From a checkpoint of a small mixture-of-experts model trained on Wikipedia: vocabulary 16384, 806M tokens.
Below are experts of layer 7 (counted from 0) of a mixture-of-experts language model. Rows are named up (a neuron's input weights, with its number), down (a neuron's output weights, with its number) and show model dimensions 0-63. Each number is 128 + 24 x the weight over its row's rms, rounded and kept within 0 to 255. Numbers have three digits each.
Before each expert's rows: "comes before" lists some tokens at least twice as common just after its tokens as in all text; "gets" lists some tokens that make up at least twice as much of what it gets as of all text. This comes from a sample of Wikipedia text that the model never trained on. Tokens count by the router's weight.

# expert 12
comes before: "0", "5", "2", "3", "9", "4"
gets: "201", "200", "202", "199", "198", "197"
up0:081146122128095130108139117148091128111134154129132100131082098164097163124104125142136108093137126130102155120139148153170174128109105138132131101081122128098152116123133110143154183148125144
down0:139166153115124165079136148112133129161137167104101118149133113116118115131148124115127090147130119142171135185113122093164114150145136122140143129149120130124140121131118173081076126132144131
up1:113097086136181130142138134092181171119131120113116154157145122102124144133086118157161107112145155125125143135171132112139167137110138129179146172095112139129128121085120114153136098104115115
down1:166108116116122129143115071132136136110131132133107147123133135103144102123149117132129118107108160146104113104132116121105085118126127138131131136124119111098119154178112101144193121141112172
up2:106144085186146119180132110136129132144100128101131133108162155132125082105121128148117127154109146117088125145119142131121119149083155158131112155119154138150130124147133119112079149090142102
down2:140158118151193159134128127122117148070080134146120075116133142097126082093127177152116150145128145133138135114115098107128103110152126095074106137156153131109095069174141151131167084103080129
up3:141171120163117164088106132108133142101149132151156136115146096124143150098163141087133139122105145128094095149146136111100101075131099124125095085155115117116156147139090163119093078166105118
down3:138086154124145117090158089140175125134154130141138101144105088155091105136095117161086130117093144098157098136106121115172122107136115119130123150152157091138090125161101131081081106101167147
up4:151134137127125122103160103110169156169114156148113139127158153145112132121127131141131121126091128148118166132154123107087076177172095129142128071137113097140153112113134112135120166146082142
down4:131115103102110131142121168134103079142135142151129126148112150109171126115145120136177175177121163115153088121149148150099121144118129149156118106083096116114105134116121137137099103127075093
up5:148083102181114149093135112124147131083135132134083134128109154158087112139117102118134140132151138189143054115088129158148115139154123119073133126136144136091165118131176110123129114141137153
down5:117119109114119175147139098131129104128149138128138146089154133093146132137103182112137108135079128114127128142098099163099160123137140142140083162146135149127127089149144109127104139111172102
up6:101119118135174178108130094136116104112161108133123099119090153167131134158140142132119098133105156146125111147144172099136135126145144131127154142135159124118099150115143149129148100126165099
down6:136149139113129126126144155147114163132116132086104105132146137106118132128103164093089108136155134115144161130156131154136116133125195116169132075158160108140155105153131138148165099125121172

# expert 11
comes before: "was ", "is ", "had ", "has ", "were ", "also "
gets: "he ", "He ", "It ", "it ", "which ", "who "
up0:094151138128103199101152114136123126154148119141151154106161100123162140133082136104102131146136132089127120118148190110130151145100137105142099136143175157159131100173130143113087156149118117
down0:089152132117125169136182101130143100146141125150163142126091126124078141162129131149116080127125122114124101146155135176153132167116139142125128116122147135129108082136137103129151153169165129
up1:110104159130146136128134156147103099083161103169132133125104107109138072151124133141136118137085122147136126099099126108142120110155148124136115157139126146130099139167113157120150112172141099
down1:091154101130093128138144154101101129119108158163127121138133128187113142104133128130109146120169112129137161162111183137112154134144124096171106141129085119111152129106131141135124128124138116
up2:125148123139124104074137123103162083108108085171113156130132132133124102142121131173126105125140132168120104123140164105158110133104150141086148137110163116153138131134165112134053105091145118
down2:176123134182173079126132158112110153121135096108119096092119164133143107113093175145133095118108100121113119116129132141117150166067124122156120086164149160126173114138114090137117115167127113
up3:132133157178147108147158108143091112086159126174135175161120118126108098135135117113140117102118128146142133115130095136104122128148160127120154088100166112123157149176146139110110118135142093
down3:123157110128135100120088147114138133159109135163104123132143129110117147143116151160096127109191126098095112148126123082092143129111074084144139158141180114148139150119114161139084138106109169
up4:123127165124102148117121121168117103130175177163142087097146123085129112120109154112134106140108106153164100131148099133142114133106149149108137158100166123137126095105097041143154141154138137
down4:127122126098119139129170159121138066099145119143156149169080120137121120113124094119102121141124130116125125109142108084052133132089161148169117080124130127109132123105115117122142145105126117
up5:126061109145111165136145128164107177158108101087119120116121126172118084128143128102154167150143152125144130111138176115136137146155071090128137139161110127096147128115144101149139133184104126
down5:116152138119096101165149103118129131158149137149153130167129096129149120153113095169113134120115122184102112117126131128155124144123113104121170139158109120117082117119128084125144130098145105
up6:108109164126137166092150129184134144093142075105159124119123125086130162090156164121115056139159118116123082127121114156117141116124136103163128132146157133132134154119148173104121113180163099
down6:117136142153117174113151117167133129109139122081161117104110139065087141172163113116125120109146117110177112120069127162121161107132166112107095158178143165158148086095107151083098154139137152

# expert 5
comes before: "the ", "a ", "his ", "other ", "its ", "their "
gets: "and ", "of ", "the ", "with ", "to ", "for "
up0:151155109124126152142129118139130151094109136092113105143126119082067147152121157136109125154124137076122150105088140098099129106202131113130117170163101167140132087110103081153116131097170149
down0:078123162132130124157124127109129150118118137117128134048094122123139102135088101164092116134103130173099090116151103135115126135098104134094104162160117119153156170077135127137144148140076115
up1:154131113161121111126146083134108125132183134138122176127122149151118124135128139148124128140129087143139135051122113113136091141114083166169099110130089141127094153132154123122167144135098122
down1:120157110134087133106134198158126109140086119129177124155123121090165134104151155121125133118153131115106111161117109119093093142132142144113128133160137171122169124100109146113106135119137137
up2:169105113120094167152144147098148123119145092116151151129168143172097161071115125088134164137123130138119150154123145143105128135136121083089106140133098102127133105138140117127133131118158127
down2:112126146081121174152121100139100168133154134097148137154110122124140124152140126130138082151098149178118107122166120133112115130104105102149162134149107112131129118112140118132127139137098089
up3:143093136134106117148129124151144101107088145146137115156142132149172146095117100114128129132150162115167110106153178152105122134113095133103115116110123127127122138122096190110156126150119117
down3:140111175142130141129114146097127154178111153140103091102159155143138105132134122160094121162129114121141163115111152088134109142127138127101071141066130098129111170127096140124140175133119144
up4:122139125087167146125077158152152107121107141147103127120137108116062122185121135142105139118150133127148106110134090133160080149156149121104156118137123128133074152110120114168140129109155129
down4:174139112132139168103113124141143132126105086090142154092163086137086123126124098138117122152129165178126082155128102123100175156144062100134110140142145136110117150120124155128150125134129117
up5:137092115133132134120121154088164122111146147135140133106108189099115079135130133168129134084118106118164115057118133138144152127142124125100123098158107160120133144136111143097135152088159154
down5:111118116119144117188103090156122152125160087120119110096156103145108161146104126135120166131121111115084167152158109122137127108128123131119151145128163165132105165103114123159086140120089145
up6:137143140128151151108157156090129137123141140153129140097133120124100151124116115124167130126137117084164118117077147135136088161112108139190153132102107125110116111138091117152149110118097132
down6:154153086155126116124080101122071159167135106104148093137125088125105131097147163121148130127130164100115147156119140141128095093171104165111127125162096152111178131125105148112135107124097148

# expert 27
comes before: ".", ", ", ") ", ". ", "; ", "% "
gets: "2", "1", "5", "3", "0", "4"
up0:117112156137124098074133207102150106120133119083180112094192106121152126109121123085175164135134164116143142123160143098118094128164129165130121095134126180140147122127148161133157144130105098
down0:112134130142150149113089137092093178129143131124126138122098116148105191144092115117152128127162087153126106142134147152171089102122124134150155110131137107119096108142110135122116119176160101
up1:132121133135160126138155093111117139151112108078123159131169117155118130165120133115132115131150142146116103103100155138087154173144140122144088072153126164140107150198132125093111135133105124
down1:152162117128129169104088125093125133147149152099158174110149150145128088136113130130153117149142135144114105130094141105146142134131163155157109093144163124144140141137147164159156106126148125
up2:090120188130098133147129080143113128126156114120115129152125089153125115142116106156146141146180115169115133100111098188124156104124089115142110128087139152122154156132153143112128140114115112
down2:125136104123141178148136103167140135091130137129133090093144152125104106123100111119154133115104145153134173118149110114099127136112123115137097140172134066149116193101075091062114150149080156
up3:115145149079111130171159122115145121124096138109098126092134130142155130140104156146101162138170129134098108163175125129147096152140121132102124152134109153111092155110136135102129158120153105
down3:119139122136160072124151125096153150081132096181124167104117132129083161163160130083132092122160107113093108145117112164109130128147161136187111139138113126117128146115125100121132151112089150
up4:157122136167129147128123113161151134139153155162113099131162133163144128128099099122154133114129148148082117133111144081158146112088123144151113163108148133126107145168169103077114149114151125
down4:120105180093139160093163141107137159134140154099136120127161125073187132110133113141141118107134117164113117102115121127167133157150136155122129167159122143089115114136140121102154120155160096
up5:106104156098124106145123129153160132137051163117117120135123144142188123116086147171086145162109092119135115155117105132054134119099115118083093116126201177129113158141126149141140132104174153
down5:106092166174087132133124103144122118144099102183142117134155110109134142102097089119121139136120098137144117150129146132169125070100098115103102122132149106129136120118140122132129173155134115
up6:142141130134157133152107128146142131126116118134094132116144092140146106104153138133157158147146149137132143148119124129112171090130151106125116130112130046154147154131105076115143134108157165
down6:156123131125208152145106158136122123099086137143119138145136092124133134106138170127144155133132135090129127116160161116094140081166090086154108135133152128172121104142146159109161142167131135

# expert 16
comes before: "and ", "which ", "but ", "a ", "with ", "who "
gets: ", ", "was ", "), ", "is ", "were ", "\", "
up0:112126115114119125096147090155140123100124169130123123120166105119154119169153153106114119183115141133101100092129131088116127117120157118123115118165114126175149091163142131125135084153170135
down0:134119129102122134088125110172156104111125127147143134096128162104152106153109141143126132133139147137113125100135131095134156152110131080143138139132173121137170108142113131110155077102149125
up1:097123170153130120140139153177131110116132084112163143112097132112147091131124111103126119110116128089120124105113141129110074120153178093138190085073183115157138114099101104150099153136150145
down1:128120109147122100081131136150126143098115115158134102138154153147137117131133113171117131134133099087117110131128164156095181136084149086108137137142128111109124156154136196137165155110147125
up2:128142141117186134137135140121173168158097149093143153104079115135144088101111152081164108120104136147151127154155094161146125117132093150116156187116123131135175161170114096121115157158113137
down2:158120109148100144149133103145147086119132142123066126127110108112105142170098142141122162145155165116145142106121113121116122117177132153125098106105160137153197147080128145103114100134140113
up3:103137142129125154162157125123174112156140115116118132172127182203154141106188112130104155104114160106167116121108149138129110137130119088147119086151121154094113118117133129140091121106165103
down3:113148165108100142094106138088110141144099118129102143136113138166132131138114137153120180104102159088101132105188130132112167095079158190132134120135092134093136097118125086134143119115102095
up4:080101094111153139142126146167066124128134096142148138134148129133104115128094151136150131117114119139166151141103150105129091170132139123166147159123122105145150142123107148133135105063126088
down4:120145107109092101097108176121132134120130109167121122127140141134131143102162140144127141149121088145120144105135122099161135117139122146170122151077136144114159130107154098136106108140123116
up5:129147104129119134145153145151087097181128151136124127108100116116129107151131091152164105118118132121105133108140116127145160091159131205129151141122150116071142163192125125133120128113132134
down5:127102108147106134139148154119126149115152135104127103177140117098111120132140136137174120121111135116111113170081119098129168135128135147105137108111134143138110082127165125127142100121108124
up6:132084126156122176074184145159135098139139161120140133129140155135151106129122124103123107133100133107126108080133114172114096168110149147123098115137127108113135145098119112134130119115161144
down6:073118127119143118133080125133151138119142107129155138139128105120122141139123129148118149097130138086158113129110187102113110126183138130094169139114095138145096090133180117118100142124168128

# expert 25
comes before: "- ", "| ", "The ", "In ", "He ", "=="
gets: "\n", ". ", "\n\n", " ", "). ", "\". "
up0:129138136094115139149136164128107085115134120152156139113152137108139166112128095114130070126151135126109173113113122155155145158109138129145121153127131123101161191137123141111108121147127122
down0:186148102146160151125155099118082117080117130163109148103083137135123142145160173140140141143119156106091140164204123107148108116181124146177111129153124160109120118126126105142120143095139138
up1:135117104136166144105131107114132105115158112143118122132114168150168140128109119202125113093096119135127138175123125128124110124126133143148133140125116175096165133131085109088123128126094139
down1:090103144105109113158111117143125144131141164109126118145142129111168114114106119089095102131185105116149136115111154105138120085119081167147110134105103148138091138154075163059127127143120118
up2:154117127109167124130123137140101165116144130131123097135125119080095118124131117088099092096182084094121144119088111178186156155097141112134065123108131122102106137129157122152130106127117145
down2:117096159139144128189131104112168142148158136101145113083111109113127087162143104140169187158132151113133117109153109088121131131185157120136129113148096118192110140129125116161135100137164128
up3:121141082147114144157132147107155130071157111139111118124141123125162121142112097123134178150113154135118110135125124055134138135092127143119138098129128165125101141151125084132088116151095122
down3:110140117155151073129138062088123144125100132182115105149124167131123136129144145146182096111105089132140160131123125141124076109110115078193138192165170132128093131099137159134163119136131104
up4:119126139116128166129103139135127133129137129131180177067120150147099139109172150106129145133141151189114115126171090173122092125123138139124155094123109175108128156111123138088145138101122154
down4:179121101156102127127074100143140113099138137096146120131157115099146130181122102111119153130143125112102128101135098124177127117126170103130110079151136119141124131118117135118125133118177135
up5:133138156164114131119127129117133129134129118132117112128097190088095136129159153115169135108116150122108094071121114122086118135129092130146177100187135123137148106078134142114132159135158120
down5:136119109153118091093137129152132136091117123126094161127109132119105106126138139135062115098111137141140132129143100125172122118134127103135140108166135094160148099164152103102114179112178126
up6:157097135144098121126121115146123145134113107120139143105122098145148119103128146082099103104148110139163133109148150147201116141153134114169122107145123096157152141122143108111124141113129121
down6:123145110070114100066126134122096110077125159155129112158116127147151134172174148171147126132139102165152157148070098175139099139177133128091145120142150140149121152106081093127164134148108150

# expert 28
comes before: "| ", ": ", " ", "==", "|", "Votes "
gets: "| ", "\n\n", "; ", "- ", "==", "== "
up0:104117117150107126157097107165159165147094123140058143115087101126146138172142125148116119150124117109103127090104144134112144118121121182093122094168130132130153134118125149111150140133083165
down0:163094103147128124148135160129137098116092128118117116085139138104137138152141147086102160121129159106148143157107173132140135075162133128120134119124159130110132130132134141097141122108144050
up1:145130149144103113093116113189142173106132137108109120164148109069139154153117128073159148156147141120159210152101082152105140159110115122118131073132102091089145139194133159143164160155127141
down1:135131137151127159166163123119159118146060109113150146127139120144109085138076102143161153141117122113102110139158114179143158119116100101141170109137105179097117112154113091194154101094179105
up2:167106092117124146125161119152104143105089140106160142141108143150100181111118133136121118157088124166088158108111123156137147146116147160130153088125124110172155155116131132097115143144144106
down2:148125121142149166130098146074122158142173134126150118127133120114102136122155144133129124125164148141145139146151088167070110151082150107097072116149118115145092171134104094154133115100102150
up3:158147130178112149148163156184126108138147122146143139136122118169100132100189083144124124155157134132108106119155109168121112112143140126148112139136195127156111141189119107161136166115154134
down3:118120189148126132155093162121138136120106149115104136132161093154118112093159133137120060116090120149158117085130133138101113113156102093090123122108137146136115160145173152149133129145147090
up4:103158157157110168112123113145140154133146105128107121162109133136147155122120117121127132095068133140158097106066149131084084145166133156122168078090174124148090180118150154147158099103135093
down4:148121107137107128128141172125158097102140096111131135158124132106118102145135130060118095156081109176112122137163110109126077140167091109131100103109104147148159116120148132150110143134135124
up5:116125133102123108145130093119098132107117098129140080135107159125165113132095091127135142104131158126122130110187135131117102157134103112133113156152122144090126160142182139141126133075165118
down5:126103131166167144095147123141138154091107139144125119119140141139126124091164084170137142141124111102126101087130132057142117114123117096147129138096130177128097155116099147097088149102078148
up6:102166156116132124106153105110140138107140108135140174122100163132167127148130141103141135130116085096103133098078075187113128132145186145116136116131133117123145112115136118113152124116170138
down6:095110129156114137143137141127130122109119153123130127131118129095099138130094103170127159163135185154184157166105132146113133128113114133152119098096100095124122159125151114144138108153093142

# expert 8
comes before: "the ", "a ", "his ", "201", "New ", "200"
gets: "in ", "the ", "of ", "at ", "In ", "on "
up0:095119108140116140136098166163128131138156139139120098113105120099138135137103152113152101138146127115162106104148097114119106085140145122155141111100132165148141157116093162103126128147099102
down0:142155182137101172122080137134114101158126115166163163153158116081074139146098128125112095135134157121122151103135187152146142143100104138150138150130099101154130135118093136124139092169074113
up1:162167109110114122138032130133141117111140143100111148148126133128187149108105108154106115153141132180119143149133108129090116143130138188105173134131106140096129135113122122127156102102117177
down1:115108076130113139127100141117108133099130132103084133132131123083129126129093126132139110129133066111152130136146155174108150104118130154090126149151122102078117147115129056121144080078106160
up2:091112132121135171153122137116129140116152125031158093159159132126164159118137152164131144142151109112132151118119113149150101126087127125098136150106096109138075137139066154125116176138115122
down2:135140141091103220126106094128137120084114104163122126157106140139091103150087131116129173090102151126145117126129137129097101143162131157125083109099109133120138136167121106127138117115146122
up3:128121093129129154132114143172103153142145094158097128113137142188082090140100099180154118105144134093092146106153130160126132169125108101097105127156136108149125109112084098102171148110141095
down3:128118157079134186174124128122147153135125149143109105144073162146140120154143150119127109115146131155138099102080089112153156108093147149118138129135171145171099063101151170136175123146125123
up4:110132127182069128149140140146131159161111128113162128160105136129128069133136135110113110150108118140096147165135090171128118122149139155118130119124119130121140102124093112132121122124118077
down4:087161139125093131107104150095121162138137143130180111120141127120152067141134171134167082141158145170116121138131120110146133128125111170135118152155037113114096099146116103148116113145205138
up5:146112139148110172111145090115116127103137104158165104122146097110155090143108094097118112119105069155124170159141123091106111144131166129097126075138135165121147158123137119101129110094171150
down5:157114119189097129173123128111126113142127119085154146091118145163168181140124109150138110149164096112157109148136109166113151117094147126118124107065146138118121108138111174147159108145137177
up6:160145115176125144116131132119160106111167151120130104106120160111148110118139089112113160127119150111161143110130119133142134129142160085126079079102150139147143093167102130104149125080130126
down6:117126133111129107119161098121132130075124089125130123095145131106148122133105118114142148145179167156132163085164130095102087088124105115146126132120143103113120108130133123117119110137126155

# expert 15
comes before: "\n", "\n\n", "- ", "s ", "N ", "000 "
gets: ".", "|", ")", "==", ",", "==="
up0:126154148122197092130128113116137113133116119147136149101172126175148131120112142163128160154129143066150126084112137138101131160124127119133107116139096092125114111170149139157153110155105127
down0:059114120120132131113125094108128096135092093153098150144080127116145120126148116180116183133146139139096122171115100132136149136128146121111129114143116115101099186095093116146096127141116073
up1:135158176128133109139124077128164137127161132097149149107118095141125157105164116122153103149064114130129092110162114109141140152144139121095152091143114148130105107113113136171177107161125109
down1:126136123155147208087125127164121136102143070115170114142114149145087153179126091154135082114144134128143111145151137124114096165132131135073138131156139119162149156101143127096114124107108136
up2:113115112148095180086132112130154154116150154104111110137110148160131151105121062145158114092149147116113112138115166105120146109125145142148123143128140123071146161128112150109131129113107128
down2:128113131165111119112143134133147159102121126135084167122135149080195102079165126131126123126083133122153146156125141154131154133156160126127139106116107102123176094115123119079107116125114119
up3:143124121122118118111127164145129175099165136173119066113111106113147161187143120114144089134126134188129098137152142087139112154099141145160112141137129113125146097127124100113153128136153136
down3:079139108119164139117095139102120157122153115144088127148157115127123143158103128143131086160128129095146181117120095134133146118133120137130169070119116145119098105126175099139153171137101081
up4:121093101116131144121124142156116119119158136135154119094099093148195161151131136119124104135126114163108146099137133165123116087140090159100131091110138132103115090169152090110122100104128164
down4:130095135133181120143154152129145092077098136141146144107161162120103140122090148141127106145084189161063127142110146150108140105099084135153101107140126114149095168132084138129119164130148156
up5:132113141105109111124149119115132125157100132116164142134100132127116136152140093106097166184129144136144114106121097130128159135124163101158132097128099104131145137135099134189105127146128135
down5:100200054089163142136148124122141129113131128154168134167146138107144137112111146104111090153115135170133086148131127160096140131136116139099115126127121114109129148134131129098164099112144137
up6:126135108133149108097144143143155083152114129142102147121113133114116107125115130186138116109061128107135128134121120145128146149092120142112110127133130140159161108145118116098153121128172148
down6:150118113151129137120127155108149137108120102125153135126124117168085158111130118112125125131146142165117116163185126146080104132086116122169132079186123155145139130119125104059124174127109133

# expert 18
comes before: "201", "200", "199", "202", "198", "197"
gets: "(", "–", "in ", "In ", "born ", ", "
up0:131154109140090170164141133103126130125127137095101127170074141123096127099114115097154135162150091120173089138157157144137150058112141126155093128153123106107142133131098134114160115162113129
down0:172117140127087099121114178148141118143143146129152160122109151100157150119070093146114113098128128139120172115137116164184084150143147141132115159141128151104132106160123104106131099083171103
up1:127114136133098116086138118162124115113097098127167143097111145171129163109126120133158119144129147138083116124114112122125133147112168144115117143098100151140099105084087117140088169150105121
down1:107141143110117146166112155162118119160144112127129087144089117116136178135148115144112110115105117136122104108132105110120124141104142070106124146076147107084134124150101126121131119129128165
up2:119132112136107105138118146118124101088130098103122123106120126116137135132143118141130130169149126107162118124084111147144151190144133159140113098140112200125131114174109078138131161178166108
down2:135185115140159162148102097115094119147120140112088121159100114100132054123151148164135115132114085113176107115173102125154145197122117156123160157154153138120101131136114130126146136101173091
up3:089129142140099134129163148091140111117152167145135094119110072086099134118132157128142121124169134099141104163123151107149131110156142126124145149146141128167130157148086132107115106132104160
down3:150085108111151102137178152136122154149122171114118108067153133136119123112103132127185141087150111159144116144113118139113093122139175147076127109142166127110120084098129125146132081133102118
up4:135168163181157121116142166134143142141115118132106114130131114159125161111140131163168118119098109146129097130181116149117172105133128146089166131131134104162157106152132127111120146141163133
down4:105184111136093117130110143161129138107136165092130151126151147169116088101138170161117066123126142124126090158128114127151139118138111168162144164150127126126119111117141108123167142113128097
up5:121157137127146152126133165125131147083170063080107136137118113120147142128135141104165085117118140121178110092123133153081159102112131136109141175144109159089127120092068115109139120104164089
down5:120134125121113112166104097104133130110164136095126114106149100180150141148136125102150122138119123112140125106152162142119160149123109167128082149145129180107088103112116150133108135139107091
up6:097131103160180124133092126080125156129145104133179134117165142132121115135110155135155186115110134170121162139133109120115130160138127096138125169132129125119125087112155144141127135103158118
down6:094113151170118095153127127159146159124124115157108120095133145139113146097131109152104108149147129190117137127151158130151087119133133097121124089139121160082085120157155097115189140132090188

# expert 0
comes before: "| ", "(", "|", "and ", "in ", "– "
gets: "1 ", "5 ", "0 ", "2 ", "3 ", "6 "
up0:091107100132200129147188112121119143103102115125106155095109112163103144102139133122107147096127133100095127113121112159125153143129088122104138168111143111173125128102134167166143079192132126
down0:158128155085103114096089098118136097149124162136120159125135141121145117151133174128159123139126148156097140097130096111114144115111154109128104118182131138126128070130099121149112136100129157
up1:136114159128107121109089163087112098124109141136124147135122139108118102140171116112098185159106147124113093109139130141150160110149145122137125099167101108103149104115161176114145134130145165
down1:167071118143082123143107137119128112157131120128077165136137166098107173161146105104131126107107127139080108124204148129116124112073119183113144134112152172108119120150130122124135118124148147
up2:150153126102152130127138113130119123142118113068172108100180146107105121111078157111143116135093093106162112102124120088122086144112120093138130098088136132143152110091123126130114143109122104
down2:074127139143111119131126149151096108111113150106132178063102108174102128110138139159145097102147138121133145129078098136113137132134088146124124088103139160124125104150105090129154114142162156
up3:138109154111134176133138090102143177146131089152129167129124104105137096155184144127162120096123133123132101152126129080093167134128128121117104150121189138157157136128152088150105125131113143
down3:111143088142123138102154073114142123129098100163134117150110086096143129131102149158139122106147098157114142152123138152126138111150123128148093116125110104128095121125123088138102081107109120
up4:122129144098133141089121134088166158106148120112149146116103113116136125141171112099128098151136118121125074149128167161093147155121148158135147135108092127131157120106118135125112135152116170
down4:127063100065155110113153108088128147165129135167117109139126128126106097117122098144131143130171135141118149153128104117151093129112151101094149110162136089137091149129153065124150122095118134
up5:123161118159177129082107099152140143123137089147099172144092108095108136147129106137114162117135134157147099117169152169128133147120111155098130140142093126149172116130169135107147123103135120
down5:095120122119157140100129128127102130165092164070100091134102159105115162108119142105182132114140172145126180124136132140136167085123137101157144089103087155122163129138127139087118164149112152
up6:109071149115143132108101132159152127137091151210093143134103150136165128110136100119154163109111105137110130159121121125080148119134154142102081125123126115119115105142133145076119151132155172
down6:139107127131113141135167100151126166146116148126133109116143146139142083075132128125145121189114134128168177106160124120138116140111157100142124107117169135118147135131121161130146146126121131

# expert 14
comes before: ", ", "\n", ": ", ". ", ") ", ")"
gets: "- ", "1", "2", "5", "8", "on"
up0:127111142132152143142100147136137094127112123157096103155131135151151141108083099100105092108065104115135098173126123139102100131133135199121120145079139139138122109081140163125129160120112137
down0:174101111153130149161142137131096081131082167110126107125129124156111115133107138135149141118118130131104136132181139141105112122122101112118122161151090102162086122140115120126100160109155152
up1:116159160134126118097147135130143118106129097139131079115106152095106126128156085154133134145115126107152144129187127129092163151107112156131121127068125120104141162128113096137159137140175133
down1:136166205097141169118096167090106141147181114120098142146152103077150106125134138110108132126093116117096094139133123138155163134129141125122127115112137107131123121055100136101167134129161112
up2:086139068183139126121102090120099143134155118171115149122111133128123132127104151116164117124138120087162094170133096144112137113114153100086075160170096118105097116170071112090134102143150142
down2:105101132187099120104135111153118131101146146132180155146100108107109114127124120152095096108088132117147138127158115133125134171118107134142082128172116123122148122123072102115138115117116143
up3:117148101154169135096141169111137112140135118121172141096078119111156103095109075166131138117141144106185140134173073151148153142154147165105145158110124109146152113082175118135176149131093119
down3:125122080149119163139178098095160138120098152105166179090149116107138110113064108144096140117128136115131155171152078110140131107108098121115125130110142153140138158089094094150080095107126121
up4:124172164103127169111126161149129123129138161129162147136137120130113152135133137146161127115119139120155130102180098131159124102128146158101140099118132109112164112103121118102121088128077116
down4:154125168141135096118152140118150135093175139082131114175124105136103150143134144129114126106134147154155149140139128106202129119126126154082175117147130097130167135134109158139129112145079156
up5:118129141139145126177084122137132068133141089136165151138134174149098171121110111179135119092104125146098150145114131157099119148133141139151136131158124145092163152081139048100118131171117144
down5:121148137158106121175099173105120116138119106126113130124158080116132141118119135140179117156136122151130127144128129158127119179139166133075116159153104122116115130108098112096135158043136151
up6:104121113125103167121113099128157137113114119127124093131084130093146104154099107145116135109158154148155078082127146115123113191125172151107124102129139125092087093107142138130136135086118184
down6:148131145077113152148088143166160149131164118128113116118098108119106121140090107107160093134139125126117120139099122143111137167083187138076115124174119157113133097137192115150103144136136147